Experts of a small language model: a sigmoid router.
Below are experts of layer 3 (counted from 0) of a mixture-of-experts language model. Rows are named router (the router's row for the expert), down (a neuron's output weights, with its number) and show model dimensions 0-191. Each number is 128 + 24 x the weight over its row's rms, rounded and kept within 0 to 255.
After each expert's rows: a language model's description of what the expert responds to. This comes from a sample of Wikipedia text that the model never trained on.

# expert 44
router [155  87 134 181 116 102 153 108 114 219  95  59 121 121 124 102 133 156  91 140  73 121 134 120 129 109  92  98 143 152 117 116 111 118 136 116 136 147 112 143 154 150 117 139 112 158  93  95 158 111 144 113 160  98 156 106  90  80 158 154 154 146  96 111 177 105 103 125 124 171 158 140 154 147 108 163 114 119 134 132 168 110 142  98 137 128 146 173 126 126 149  91  97 122 150 106 128 109  74 116 171 104 145 138 145 129 131 118 145 153 146 115 133 127 138 146 132 151 118 146 156  93 145 121 117 147 189 186 104 135 156 100 136 151 159 134 131 150 106 126 134 144 113 123 106 113 132 122 112 117 103 117 114 100 203 137 129  80  86 122 118 153 131 116 107 156 105 152 139 124 105 113 145 123 108  58 153 128 113 134 135 132  72 146 123 140 144 156 116 108 100 141]
down0 [ 99 131 117 146  95  98 122 147 105 140 103  93 111  69 187 127 142 130 149 179  82 161 122 132 149 115 108 145 132 153 127 157 148 151 148 155 131 134 162 148  83 155 133 140 123 153 134 147 100 125 163 104 117  93 104  98 160 130  99  94 117 130  60 145 144 113 121  69 105 126 143 141  73  97 146 176 118 142 145 125 136 117 137 128 166 100 154 145 101 141 146 132  44 171 114 117 116 141 123 138 107 172 135 170 139 100 191 125 106 100 138 138 163 122 158  98 115 148 106  91 111 159 130 105  89 117 157  85  87 117 105 109 115 119  94 126 141 152 103 153 132 141 114 124 106  83 161  80 140 127 119 139 133  79 100  99 103 120 168 140 104 160 128 107 100 116 157 146  88 142 152 137 127 122 154 124 134 132 136 156  92 156 109 157 132 119 121 135 167  95 137 138]
Colons and quantifiers. Colons after infobox labels like Position:, plus words like any, every, required and enough, and % signs.

# expert 60
router [114  83 119  91 167 133 153 142 101 131 116  51 101 105 113  95 124 130 108 111 114 128 137 127 166 159 105 112 124 108 107 110 144  93 160 111 116 181 120 120 118 135 133 148 101 148 147 157 191 129 133 137 141 116 169 171 133 154 123  70 112 118 113 155 140 131 118 141 133 125 135 151 134 110 106 120 151 153 166 122 159 106 133 118 102 151 101 151 118 169 135 140 120 135 126 130  99 134 110 142 135 106 136 126 105 107 114 126 148 154 138 129 110  95 114 118 145  85 156 137 148 105 169  98  98 122 108 135  79  80  90 132 182 135 147 143 153 136 138 142 153 145 149 132 116  88 126 108 127 136 122 172 135 175 135  75 121 148  92 145 119 114 109  98 116 129 136 134 124 120 112  59 161 133  99 133 143 112 147 124 129 133 130 114 126 112 164 174 168 129 153 113]
down0 [101 180  87 100 154 163 140 103 159 142  96 105 101 151 177 121 145 109  85 124 112 144 117 115 135 140 134 157 128 126 124 104 108 125 125 153 156 147 136 104 141 153 126  73 116 119 157 149  89 102 165 103 155  82 116 177 141 161 118 124 161 131  90 150  95 138  77  92 124 132 128 149 155 165 118 149  97 135 128  98  96  70 130 118 125 149 141 167 103 111  96 148 127  99 124 179  95 129  92 142 117 168  64 119 181 115  98 161 135 123 128 126 146 109 177 133 145 149 135 174 135 154 126 127 134 101 177 137 112 125  80 152 104 196 132 114 111  89 128 154 124 140 134 130 139  91 141 163 139 128 131 115 115 116 103 175 107 137 172 122 112 154 121 159 104  70 116 130 115 125 136 122 150 173 109 133 114  97 115 126 168 177 114 114  79 114 132 143 110 149 138  93]
Surname and placename endings. Final pieces of surnames, placenames and species names after a consonant, such as -stein, -ley, -son, -i, -a (Munshi, Philbin).

# expert 21
router [166 191 132 159 190 147 155 177  86  89 160  84 113 132 164  84 110 152 127 152 115 130 169 105 160 176  91 160  74 225 117 141 115 120 158 149 114  73 125 167 125 132 122 131 107 134 150 101 122  97 131 152 128 125 147 131  99 105 193 100 106 116 113  96 171 134 107 143 137  91 173  99 125 127 134  97 113 134 123 126 128 112 124 143 155 146  92 126 126 151 165 137 157 140 144 139  95 122 104 105 115 159 137 163  76  95 137 158 148  81 140 121 110 178 145 130 133 126 153 120 117 153 137  88 127 166 137 161 161 159 164 162  76 139 104 131 140  72  91 123 145 153 125 131 149 124 112 152 155 121 136 130 157 121 118 103 165 101 125 165 132 146 151 141 122 178  80  93 151 129 122 114 156 102 137 130  90 117 116  87 103 131 122 125 173 137 106 126 180 138 108  89]
down0 [ 41 183 154 170 101 137  86 122 102 101 143 125 125 118 158 110 109 112 129 169 163 129 143 127 145 170 133 120 127 115 110 169 145  80 120 181 139 104 123 137 124 126 121 142 105 107 126 118 171 182 129 114 105 166 148 134 146 135 186 169 156 118 116 106 106 142 125 109 135 113  91 114 137 117 149 112 120 113 147 125 111 167  88 119 140 177 147  83 182 106 145 136 154 134 141 113 105 140 127 143 157 132 127 147 186 132 112 102 135 159 169  78 157 103 146  98 122 144 126  86 129  99 136 115 131 116  86 118 144 143 147 123 127 112 100 143 147 174 136 141 144 101 122 101 116 114 136  91 136 166 126  95 159 117 121 116  83 162 119 171  99  72  94 142 140 130 102 123 143 121 112 126 116  90 108 124 121 146  79 131 128 156 151 131 143 123 118 108 133  70  97 129]
Word-initial fragments. Opening pieces of split words and names, such as Big, Tw, Leg-, Ju-ven, Wielkop-ol; also the in fixed titles like Sportsperson of the Year.

# expert 17
router [125 135 139 108 193 171 106 142 148  95 125 104 153 166 134 119 132 143  77 138 139 112 151 110 119 136 136 126 150 168 141 150 114 133 153 116 148 166 126 134 126  98 142 129 142 171 142 118 100 109 127 102 164 131 146 118 104 128 155 108  94 143 134 137 122 110 124  98 136 168  95  99 161 173 153 124 138 150 109  98 102 132 134 136 142 124 122 130 140  79 115 109 147 121 141 143 149  95 195  76 126 112 157 143  60 129 102 151 119 106 135 157 162 111 144 133 130 145 151 134 166 102 100 129  92 139 152 100 139 100 113 166 107 123 147 131 150 150 115 162 126 132 177 126 168 154 146 127 153 103 143 158 105 166 140 104 120 120 139 162 146  99 114 133 159 142 164 131 120 150 104 156 105 166 133 160 114 135 164 118  97 135 103 131 108 150 140 163 147 138 160 109]
down0 [121 141 124 172 174  65 134 121 112 110 150 109  58 108 153 132 132 125  94 130  96 131 113 112 106 141 104 142 127 127  96  92 125 102 156 182 113 134 130 109  76 171 153 131 124 127 120 132 131 115 115 152 153 106 145  94 124 148  91 144  92 145 100 159 148 124 152 119 146  92 118 161 144 150 116 119 160  99 136 139 147 117 122 137 115  55 138 129  80 123 121 173 130  93 163  96 114 150 153 128 134 149 136 137 148 145 154 125 117 154 123 105 129 132 151 106 117 147 125  73 123 130 152 166 126  92 125 128 149  97 148 128 129 118 104 136 129 169 158 184 122 137 144  75 116 126 134 128 142  91 162 135 128 108 134 141  90 136 171 119 129 110 110 128 168 103 128 123 135 147 130 106 143 132 148 107 148 141 125 153 117 145 103 184 138 130 150 160  83 157  96 109]
Year and number openings. First digit-chunks of years and numbers such as 201, 199, 186, plus spaces and en dashes inside date ranges and tables.

# expert 19
router [105 122 163 162 106 144 119  65 184 121 170 173  73 117 105 131 120 112 115 117 127 148 148 139 120 135 123  97 116 166 100 148 126 166  86 126 129 131 153 125 106 127 198 122 133 138 155 102 128 158 155 130 129 123 116 108 128  94 111  95 192 140 140 129 135 117  88 113 121 120 114 104 134 117 126 143 133 123 133 115 130 126 152 203 139 128 134 133 128  92 126 121 134  68 114  58  94  95 124 158 146 129 147 143 133 111 158 129 103 113 131 117 105 128 137 105 143 122 147  93 121 137 108 117 111 131 109 124  77  86 148  95 116 121 102  98 140 135 117 150 128  54 163 159 129 122 137 127 101 124 120 109 119 115  83 112 143 127 101 175 125 143 131  99 131 122 172 113 152 141 115 119 150 106 139 132 119 133  90 107 120 104 159 158  58 105 121 116 122 162 125 108]
down0 [110 144 120 136 100 118 139 145 102 132 118 158 102 138  96 124  82  91 149 183 150 110 162 148  95 145 116 118 101 124 125 119 137 122 110 129 125 163 133 156 114 170 126 124 129 113 137 178 134 185 141  81 126 117 150 137 113 123 112  98 127 126 102 122 113 133 143  78  96 157 128 107  96 128 132 122 149 131 157 163 146 108 165 112  71 156 145  85 130 157 124 136 119 146 145 107 109 140 113  99 122  94 154 163 124 125 136 127 120 134 154 174 169 120 148 145 185 144 118 156 143 109 117 108 100 111 136 147 156 140  76 134 125 102  88 119 159  98 125 166 172  97 101 114 154 136 145 107 119 134 129 114 118 156 112 143  87 135 125 124 145 198 104 130 106 136 139 122 114 113 111 138 126 152 101 149 102 152 107  85 102  96 126 153 121 125 141 130 152 144 172 147]
Table cell separators. Pipe separators in tables, especially right after the first-column name, plus sentence-ending periods and heading markers like ===.

# expert 38
router [153 100 133 153 150 112 132  79 168 137 103 125 141 129  88 109 107 117 104 175 122  96 114  91 115 121 114  80 197 154 109  99 131 118 118 117 138 126 119 140 120  95 145 132 131 121 119 116 134 129 148 119 103 143 133 133 158 128 141 120 114 135 157  97 127 139  98 103 129 106  98 146 128 154 120  83 140 134  72 158  89 140 147 143 163 143 133  88 116 150  91 160 127  94 148 101  84 118 139 105 160  82 126  88 145 119 120 131 179 129 194 146 110 135 149 154 117 159 139 128 118 145 137 159 151 141 116  98 105 140 117 176 113 102 113 115 108 127 138  95 119 134 136 121 216 101 146 128 134 153 115 140 130 161 133 140 120 135 146 146 126 130 119 155  92 120 138  97 109 153 146 149 151 145 143 109 114 130 133 144  90 119  79 131 125 125 123 140 136 156 136 117]
down0 [116 163 137 144 146 169 117 128 124 141  89 131 132 115 138 134 173 143 146 144 110 102 149 123 162 165 114 120 142 112 109  88 154 134 143  93 125 116  76 123  94  88  86 130  99 146  97 114 154 150 192  80 144 139  96 133 134 107 165 137 108 141 130 135 101 104 118 143 161 128 130 122  89 148 107 126 153 130 120 102 132 108 132 126 143  98 101 129  89 124 119 134 137  88 219 114 120 161 135 145 111 135 100 123 110  97 179 113  86  92  93 156  93 103 112 102  86 120 129 161  94 132 126 146 137 115 111 117 157 132 126  99 114 137 157 125 154 129 178 139 121 129 136 156 182 108 124 147 143 138 143 151 179 117  97 163 146 155 118 108 140 109 124 148 150 142 107 113 104 113 163 121  98 166 167 152 123 138 147 108 167 148 171 168 158 106 116 132 112 126 127 101]
Counts in tables. Stat numbers in sports league tables (played, won, points) and spelled counts like five, several and many.

# expert 54
router [107 108 116 167 145  49 168 127 124 155  79 120 145  96 116 146 129 122 160 154 133 127 127 179 161 131 125 151 132  77 111 116 105 120 104 133 135 126 143 142  96 123 117 139 146 126 137 128 139 128 111 140  99 107 103 151 106 167 107 168  96 115 154 142 116 116  72 124 123 141 128 107 142 110  95 106 112 135 114 131 156 134 132 127 127 140 118 127 118 142 116 140 121 151  90 112 132  88 130 125 119  94 145 135 169 105 103 118 121  90  96 133 126 147 108 121 118 126  93 102 121 125 116  95 141 146  83 142 128 124 110 139 121  83 146 100 168 147 143 108 126  92 126 147 129 143 126 124  97 140 118 133 194 160 202 139  87 135 162 134 139 142 113 174 138 145 146 140 118 101 151 143 126  71 171 105 138 102  86  99 164 158  92 133  90 120 101  82 117  83  93 124]
down0 [155 158  95 115 158 126  91 141 118 156 118 180 177  95 136 121 114 139 124 135 156 137 133  99  64 169  61 132 114 165 180 109 115 122 125 113 119 119 129 121 178 117  67 116 121 147 126 156 126 167 135 144 136 136 105 103 132 131 128 160 133 148 146 117 175 144 145 138 133 131 125 102 124 128 110 133 141 150 112 112 178 114 119  90 108 133 103 133 135 125 130 139 109 157 162  60 152 146 103  91 111 168 166 141 172 147  84 164 140 125 147 138 121 114  95 132 133 124 138  99 139 151 133  86 143 138  94 176 128 100 134 122 134  92 110 113 149 100 119 121 155  93 129 183 139 132 156 145 147 179 149 156 101  94 172 148 135 113 131 110  97 139 132 114 136 123 138 151 146  98  95  87 141 184 100 113 174 167 129 169 102 147 121  96 114 182 113 193 116 119 163 109]
Determiners and possessives. Determiners and possessives before a noun phrase, such as the, its, their, his, new, same, previous.

# expert 45
router [120  77 124 100 143 108 147 129  98 136 177  41 112 140  99 136 109 160  75 142 115 103 156 137 131 123 131 122 111 113 120 128 108 144 148 111  96 144 115 138 146 113 139 156 134  85 140 136 156 141 154 148 151 131 119 131 123 158  94 106 162  91 105 133 135 152 162 120 110 127 123  96 122 117 110 133 146 124 171 149 127 118 119 136 143 158 160 136 113 153 147 117 129 129  92 102 128 118 111 173  84  95 130  82 135 108 137 130 146  99 102 125  92  79 162 142 123 136 143 148 121 101 148 102 131 124 136 171  79 124 152 115 146 133 111 143 136 148 119 146 119 147 102 138 157 124 172 125 149 103 134 141 121 151 109 115 144 113 118 127 107 125 152  94 165 152  87 108  78 142 144 118 114 149 110 120 121 121 140 132 120 152 178 149 109 120 141 155 110 137 119 152]
down0 [131 143 108  94 135 141 152 131 151 124 122 153 143 108 112  79  98 158 166 134 103  98 146 113 147 131 144 135 146 131 128 109 122 136 111 127 132 152 126  98 120  91 114 117 143 120 120 106 140  73  67 136 132 140  89 160 104 147 107 140 126 135 148 125 131 113 149 141 127  99  94 153 144 144 132 125 125 109 122  77  86 107 113  86 157 128 153 123 159 138  60 121 106 135 133 137 143 128 105 111 183 166 120 100 121 134 172 160 133 167 105 131 110 129 155 125 138 120 163 101 137 126 139 176 103 157  93 173 170 160 126 150 138 131  99 107 155 177 156 169 120 138 116 129 105 105 167 123 129 102  76 122 108  97 140 112 157 128 150 138 147 136 114 103 113 154 144 182 105 150 146 131 119 163 105 116 119 130 143 125 127 124 115 142 111 154 155 141 143 157 142 137]
Name and word endings. Final pieces of names and words, such as Sound-ers, Pant-her, Hart-ford, Escad-ron, and the head nouns Avenue, Festival, Airport, Records.

# expert 57
router [127 128 132 121 148 178 129 178  88  98 181  78 143 100  85 114 139 140 103 110 131 132 151 113 101 137 167 119 121 138 145 157 108 138 154 126 110 116 133 119 127 113 140 126  99 151 115 164 177 142 115 125 161 122 127 105 103 154  52 148 101 142 101 132 147  98 187 114 138 163  97 110 134 124 109 112 130 135 129  96 115 135 130  94 126 148 118 145 132 130 112  97 132 138 173 161 128 147  80 176 145 147 142 166 115 126 132 118 152 123 147 136 125 133 170 117 144 151 144 112 125 142 149 139 129 110 173 133 111 120 162 163 111 145  90 121 117 100 143 119 108 171 169 141 148 114 129 108 157 117  96 169  87 133  76 142 143 171  79  61 105  91 104 113 122 118 148 152 128 142 103  84 132 153 121 150 145 106 154 173 108 103 157 132 128 183 148 167 143 165  97 121]
down0 [139 113 159 140 132  98 100 158 144 134 111 142 110 136 147 142 153 141 103 158 167 140 129 143 140 142  92 166 120 157 123 141 118 112 106 112 159 162 152 170 119 125 119 125  91 147  88 117  96 150  93 150 110 124 100 129 127 119 140 114 159 122 149 153 129 150 136 127 176 165 177 162 183 100 107  79 129 143 119 107 110 130 101 155 109 154  94 177 119 168 107 148 161  93 113 110  93 133  91 139  83 161 148 105 114 138 125 168 131 167 139 135  98 137 112 139  72 167 160  86 149 113 157 129 117 125 106 121 167 116 127 120 100 149 136 139 116 128 141 120 118 155 143 116 154 162 147 111 139 115 141 114 104 108  85 144 133 151 100 138 143 131 134 171 162  99 127 110  68 129  98 174 133  96  84 112 108  94 100 138 187 132 133 138 126 130 104 122 130 117 171 147]
Foreign word endings. Ending pieces of foreign and place names, such as -ić, -ová, -illo, -os, -ee, Micron-es-ia; also words like Some, others, following.

# expert 50
router [114  76 144 115  93  73 131 107 141 101  91 118  99 115 132 113 136 101 127 164 103 139 100 104 135 130  93 125 127 106 102 122 115 133 124 122 104 108 143  83 109 124  96 158 133 120 156 144 111 114 127 143 123 133 159 122  78 119 102 153 131 116 168 141 132 163 127 126 123 111 135 151  95 147 131 111 136 127 141 117 147 130 131 142 170 134 106 147 171  70 109 125 173 173 136 104 155 103 129 157 139 170 153 125 145 133 139 148 136 145 105 121 138 146 150 163 140 116 148 133 180 164 141 154  95 112 167 102 136 142 101  79 104 135 119 128 112 120 152 111 119 110 160 127 126 126 116 114  94 111 145 102 172  96 135 138 144 137 131 165 122 121 161 125 133 170  86 141  96 130  89 188 108 152 173 136 153 109 134 127 125 111 147 136 140 115 147 151 220 144 117 143]
down0 [ 65 175 132 164 150 111 106 122 128 158  88 155 165  96 152 116 140 152 141 115 144 166 147 105 133 127 140 111 144 101  98 130 140 122 134 139 117 131 110 175 137 133 169 132 134 151 112 129 124  92 127 114 101 120 110 125 143 155 133 134 134 142 111 130 148 146 140 131 154 150 174 125 140 114 119 119 150 112 125 141 127 104 117 121 146 100 164 123 157 139 131 157 138 137 132 109 125 109 113 155 113 175 149 201  98 155 148 132 123  84 162 123 117 146 146 104 142 127 130 202 108 147 141 110 113 136 140 141 149 158 139 128 120 102 112  97 173  90 168 111 134 170  92 144 120 101 156  22 137 158 102 170 148 175 114 120  86 118 108 163 154 101 105 117 108 106 176 138 169 124 115 108 149 121 107 140 137 120 105 127 140 122 162 163 143 157 111 109  73 123 111 142]
Year starts, spaces. Blank spaces in table cells and the first pieces of years such as 199, 201 and 197, before the remaining digits.

# expert 16
router [117  86 138 135 122 118 123  98 139 153  91 120 131 114 112 103 133 119 121 131 113 114 101 131 131 144 106 130 111 160 112 118 102 142 116 122 111 105 139 105 113 120 150 119  96 143 126  93 115 119 153 101 168 143 101 118  84 108 120 185 108 150 105 162 112 114 112 119 101 122 127 170 136 133 113 127 129 119 107 116 101 123 127 172 153 129 174 153 119 138 116  87 103 117  99 122 132 131 102 140 169 135 118 118 126 132 142  92  89 139 129 148 154 152 130  79 143 117  81 154 165 155 135 117 118  98 115 153 129 151 131 124 137 125  93 159 121  72  95 132 138 109 136 115 159  88 108 104 132 128 112 127 142 126 145 139 106 152  96 134  99 132 161 127 110 133  94 143 170 163 117 118 188 123  86 120 117 164 116 120 159 154 142 144 148 130 174 130 172 147 115 154]
down0 [143 141 121 136 139 147  74 106 128 158  84 117 101 117 127 143 106  93 146 173 125 114 105  89 114 131 133 127 129 113 117 116 114 104 103 148 149 136 169 162 142 150  79 152  99 164 144 123 104 148 157 101 129 117 126 105 135  85 138  92  96 137  90 120 130 134 144 115 147 144 154 157 165 144 106 133 143 140  99 110 106 143 150 110  98 145 107 130  95 132 114  82 151 107 162 139 166 111 114 121 164 124  51 138 106 131 132 106 130  97 109 139  85 167  82 114 126 160 108 136  96 113  98 110 117 105 128 108 135 166 124 104  83 146 144 112  88 128 106 116 122 134 126 160 125 145 118 149 151 144 101 112 151 112 136 159 159 123 114 114 129 161 142 123 121 153 120 156 129 142 118 108 105 131 126 138 114 126 159  65 134 123  81 101 126 141 138 136 167 157 125 113]
Table dashes and determiners. Chart-table placeholders "—;", table pipes and year digits, plus determiners such as first, debut, any, every, various.

# expert 48
router [132  59 155 121 132 123 156  78 151 164 141 126 131 102 130 112 141 125 135 163 133 121 128  88 104 139 102 122 138 127 112 135 135  80 118 126 129 134 130 109 144 131 101  96 145 142  82  86 118 124 113 128 104 134 158 123 149 145  89 123 126 111 170 125 132 103 112 146 116 132  90 113 164 122 110 119 111 141 159 108 114 114 141 114 108 111 111 159 103 134 160 130 175 119  81  94 114 121 146 130  98 137 101 116 155 148 105  95 129 154 119  97  91 159 113 104 150 139 139 187 115 128 121 135 115 138 121 112 115 141  81 101 138 125 137 161 138  64  66 154 142 126  77 127 127 117 164 143 119 142 122  59 131 176 124 129 132 128  94 159 122 112  95 130 135 144 133  95  99 110  82 134 141 129 105 112 129 117  82 144 141 132 124 161 141 114 103 138 124 131  95 100]
down0 [173 107 118 118 150 149 154 164  95 114 114 168 122 144 156 101 148 112 168 109 137 124 141 155 128 160 156 167 145  91  99 137 140 125 145 160 136 146 115 138  83 110 125 116 106 104 174 165 142 146 152 143 115 134  93  75  76  89 155 139 142 111 133 146 156 107 102 145 171 133 107 147 141 143 186 136 151 120 140 126 118 109 153 100  88 111 120 120 129 153 103 164 109  83 112 137 143 170 171 120 145 126 153  98 162 176 112 167 105 111 148 134 102 148 114 138 148 132 141 155 138 121  64  99 135 142 135 174 149 141 176 145 133 156 122 142 109 102 123  99  79 108 104 128 134 184 136 154 135 111 130 145 114 114 157 152 145 112 124 136 156 141 128 133 132 113 153 155  79 131 111 106 126 132 105 161  67  90 129 119 130 186  98 152  77  87  90 119 132 132 133 108]
List and credit connectors. Connectors introducing names or lists, such as by, including, starring, featuring, opening quotes, dashes, plus section-heading markup and list line breaks.

# expert 61
router [126 112 210 112 164 171  88 144 142 112 142 150 149 118 101 155 132 115 104 126 159 121 131 160 152 146 145 153  89 163 111 155 123 143 148 138 107 112 147 132 137 138 140 113 139 142 126 112 117 158 134 131 148 150 100 153 101 124 113 151 145 102 111 141 139 136  86 136 119 119 118 128 130 128 117 116 138 151 112 137  94 129 112 154 147 128  74 130 118 101 139 135 100 138 108 102 122 113 139 118 163 135 143 144  92 135 139 100  94 143 143 163  99 132 130  77 137 136 153  89 183 101  79 110 114 139  83  91 129  86 117  85  86  91 148 134 132 164 176 138 107  57 151 115 157 109 102 136  97 149 115 191 140  96 122 102  99 112 110 138 109  92 111 104 106 148 134 151 147 151 109 174 109 164 136 162 129  88 114 139 144  93 142 158 108 141 125 135 144 139 137 103]
down0 [ 83 125 122 118  31 158 116 161 117 148 128 123 121 115 146  84 100 111 158 160 134 116 132 112 145 147 128 122 150 143 101 112 122 122 132  88 123 128  83 115 151 111 104 147 137 132 137  87 114 122 108 129 142 132 155 132 135 103 125  95 121 126 134 159 114 145 183 154 150 153 147 127 145 134 133 140 113 117 103  96 136 133  64 160 129 117 162  91 131 124 165 124 184 122 156 118 112  98 120 141 138 170 147  98 101 128 160 141 119 120 123 137 119 153 148 125  50 113  98 135 129 106 157 154 146 106 148 123 140 110 145 103 100  93 138 114 138 132 143  93 132  67  80 107 109 134 118  95 164 149 133 139 151 130  93 120 108 113 114 132 129 100 145 179 153 144 103 104 139 100 119 108 193  83 143 105 111 136 130 164 156 111 105 123 144 126 122 115  99 104 114 156]
Sentence-final periods. Periods ending sentences or quotes (., ".), pipes in result tables, and word endings like -ed before punctuation.

# expert 26
router [142 230 139 143 135 165 135 160  62  50 124 172 115 138 130 104  96 154 126 141 119  93 110 136  94 162 114 154  99 145 107  99 165  92 146 131 100 123 147 151 108 129 125 173 131 140 137 169 101 141 113  91 114 103 149 150 127 150 177  93 142 121 119 136 141 146 119 131 136 123 122 127 122 130 123 109 124 131 148 108 168 111 132 206 103 148 121 113 145 103 131  98 162 134 130 146 107 123  98 110 137 145 125 129 129 114 130 136 102 111 154 120 136 132 139 129 125 150 127 118  99 143 126 110  78 154 148 133 167 119 115 172 126 114 115  83 123  82 142 179 128 102 163 154 128 112 108 140 111 149 149 123 122 122 167 145 129 199 174 127 149 148 116 104 119 176 163  83 127 130 119 138 148 115 147 131 108 100 113 126 155 127 132 133 151 141  93 104 170 118 134  93]
down0 [149 104 160 133 141 132 147 184 125 136 117 134 113 132 123 158 133 138 125 119 161 119 129 104 141 167 114 120  97 106 126 117 171 134 110 144 134 109  74 179 125 156 122 181 163 159 149 119 132  80 121 132 136 134 114 141 130 116 120 117 157 107  78 133 117 127 108 127 175 133  94  75 131 132 115 106 114 113 143 142 146 125  88 109 149 144 120 167 125 154 131 100  97 105 140 166 118 113 141 153 123 144 132 154 136 123 148 158 101 119 107 137 105 157 144 129  85 133 111 109 118 127  81 102 122 150 137 136 161  90 123 121  86 137 142 124 137 103 172 111  88 159  98 152 130 166  99 151 103 144 143 139 120 119 138 143 116 115 141 109 102  89  98 126 151 171  54 117  99 172  88  86  80  87 161 164 158 135 104 119 101 171 104 121 126 165 131 134 146  71  66 158]
Mid-word letter pieces. Short inner pieces of names and words after an initial capital, such as Ch-as, Los Angeles, plus possessive 's after nouns.

# expert 42
router [147 113 188 126 119 162 124 111 123 139  93 150 106 122 130 136  95 147 109 159 134 108 118  88 181 150  89  88 140 102 113 108 119 126 134 102 112  68 141 120 171 118 138 110 126 150 143 130 121  75 116 155  99 171 135 147 130 143 143 115 179 134 147 129 129 118 129 130 127 150 138  99 130 110  88 108  91 145 107 114 174 160 114 156 139 145 100  88 122 121 159 122 138 116 146 166 152 107 156  92 132 163 130  89  99 121  86  98 118 161 131 125 109 145 141 114 107 122 123  80 156 109  97 126 134 130 143 109 110 111 131 183 146 167 117 110 162 120 116 131 137 105 185 114 201  91 148 119 147 135 110 117 109 145 139 119 123 197 135 140 119  94 108  97 105 134 123 154 143 175 154 166 136 120 171 125 140 113 122 103 141 163 134 128  92 140 176 149 135 151 144 167]
down0 [136  82 129 106 125  94 135 102 149 157 102 118 140  83 104 113 105 143 134 130 138  84 128 149 166 118  97 168 166 144  85 126 145 128 124 147 161 138  96 129 162 129 158 142  91 140 176 128 121 151 124 114 132 159 132 127 128 142 102 138 135 184 164 109 132 124 122 134  92 139 143 173 122 139 140 136 109 119 176  99 118  90 137  84 134  78 135  93  96 138  95 137 143  99 163 141  77 127 122 112 145 140 152 148 113 136 135 144 110 118 154 146  98  82 107 112 118 127 145 149 134 143 122  81 124 117 146 121 140 143 132 133 115 111 114  90  99 135 129 153 119 135 131 173 110 124  51 122 166 102 134 122 100 170 164 132 147  91 129 155 123 118 127 130 152 128 149 127  92 106 124 126  91 122 147 141 121 125 141 110 137 136 113 142 143 133 201 118 129 160  90 164]
Space before years. Bare space tokens before years or numbers in dates, tables and infoboxes (November 6, 2015), plus name, word, way.

# expert 62
router [140  95 175 113 159 122 129  98 120 161 155 123 100 115 118 144 128 155 171 123 151 110 129 122 153 137 100  93 130  96 132 106 113 104 114 179 111 102 106 122 101 122 102 113 123 104 120  91  82 102 135 103 132 124 106 122 161 156 138  79 118 174 118 155 122 115 138  88 151 115 124 136 170 100 115 108  86 111 126 126 136 130 107  99 135 145 103 148 122 144 163 114  81 122 114 166  81 134 152 102 133 126 155 121  97 116 114 140 161 123 120 135 121 121 143 100 112 123 162 106 168  92  91  94 167 111 123  64 146 134 148 139 125 173 160 187 123 108 124 120 146 122 148 133 176 125 148 163 177 138 117 122  96 157 136 140 143 104 166 145 127 128 126 120 105 113  93 153 116 133 142  85 102 149 154 111  97 110 140 156 131 124 165  97  86 142 123 124 106 146 166  93]
down0 [127 174 115 148 146 110 118  90  84 162  86 137 138  99 135 124 166 148  91 106 117 133 143 137 140 137 138 141 140 126 128 113 134 140 109 114 191 110 168 159 125 135 120 138 143 136 108 140 114 145  94 129 140 105 103 132  88 122 115 132 137 167 143 104 113 110  91 175 159  86 108 157  65 118 153 151 124 121 131 159 155 101 118 160 137 131 128 139 120 117 132 140 124 160 137 135 169 160 132 116 125 108 155  91 158  55 115 155 117 145 169 135 110 116 135 145 127 137 129 119 190 105 101 155 113 116 123 125 182 114 107 130 110  72 105 167 124 167 107 145 103 128 115 146 176 155 125 122 159 151 150 156 149 133 129 146 174 136 158 144 137 126 111 135 156 114 191  88 138 160 153 126  95 134 161 107  87 123 148 149 115 120 115 100 114 116 120 117 136 120 153 106]
Dashes, tag, is. En dashes and spaces between numbers, pieces like is and ag (Regis, tag team), and by/through, often in election tables.

# expert 47
router [136 139 132 116 161 145 121 123 118 135 125 106 132 139  93 104  87 146 124 106 166 115 105  88 148 113 114 167 117 114 153 109 115 124 133 101 137 147  98 139 129 105 150 152 124 188 124 112 105 104 171  93 135  81 131 150 129 125 161 106 143 167  98 146 117 122 114 150 141 100 105 117 159  92 142 111 114 111 124 117 125 113 110 116 135 128  96 127 124 141 133  86 145 132  99 105  70 100 120 134 140 119 142 107 127  95 125 122 105 163 105 116  68 120 138 114 155 121 165  95 118 180 125 112 144 128 129 155 164 104 176 162 174 136 112 155 106 149 189  89 144 125 114 142 176 113 112 160 134 117 111 147 114 128 145 124 162 147 156 102 122 121 127 110 179 110 102 110 145 122 124 142 151 163 104 109 151 108 112 158  85  99 109 141 118 123 149 124 117 110 134  98]
down0 [111 119 100  64 139 122  30 164 145  92 136  61 125 123  96 107 114  97 101  90 143 149 120 155 169 142 144 139 153 101 151 145 181 144 156 166 148 136 120 127 106 118 121 113 159 141 116 156  82 141 126 157 141 132  48 135 113 125 190 123 125 120 125 140 130  89 157 112 135 133 147 113 156 105 130 136 141 154  59 127 110 138 132 122 126 138 120 133 181 129 120 127 138 126  83  99 153 101 104 134 106 124 140 142 129 140 132 183 106 132 116 121  95 128 141  60 124 138 125 161 149 120  85 114  85 113 113 156 158  90 165 107 139 131 117  83 129 106 151 123 107 130 139 170 107 128 126 170 109 114 109  87 144 182 104 111 104 127 114 160 116 100 103  94 121  87 136 114 126 189 111 147 176 193  89 136 163 124 124 143 142 121 147 146 117 108  98 133 102 154 129 148]
Abbreviation ends, pronouns. Periods closing title abbreviations (Capt., Sgt., Dr.), object pronouns him, them, and nouns team, company, community.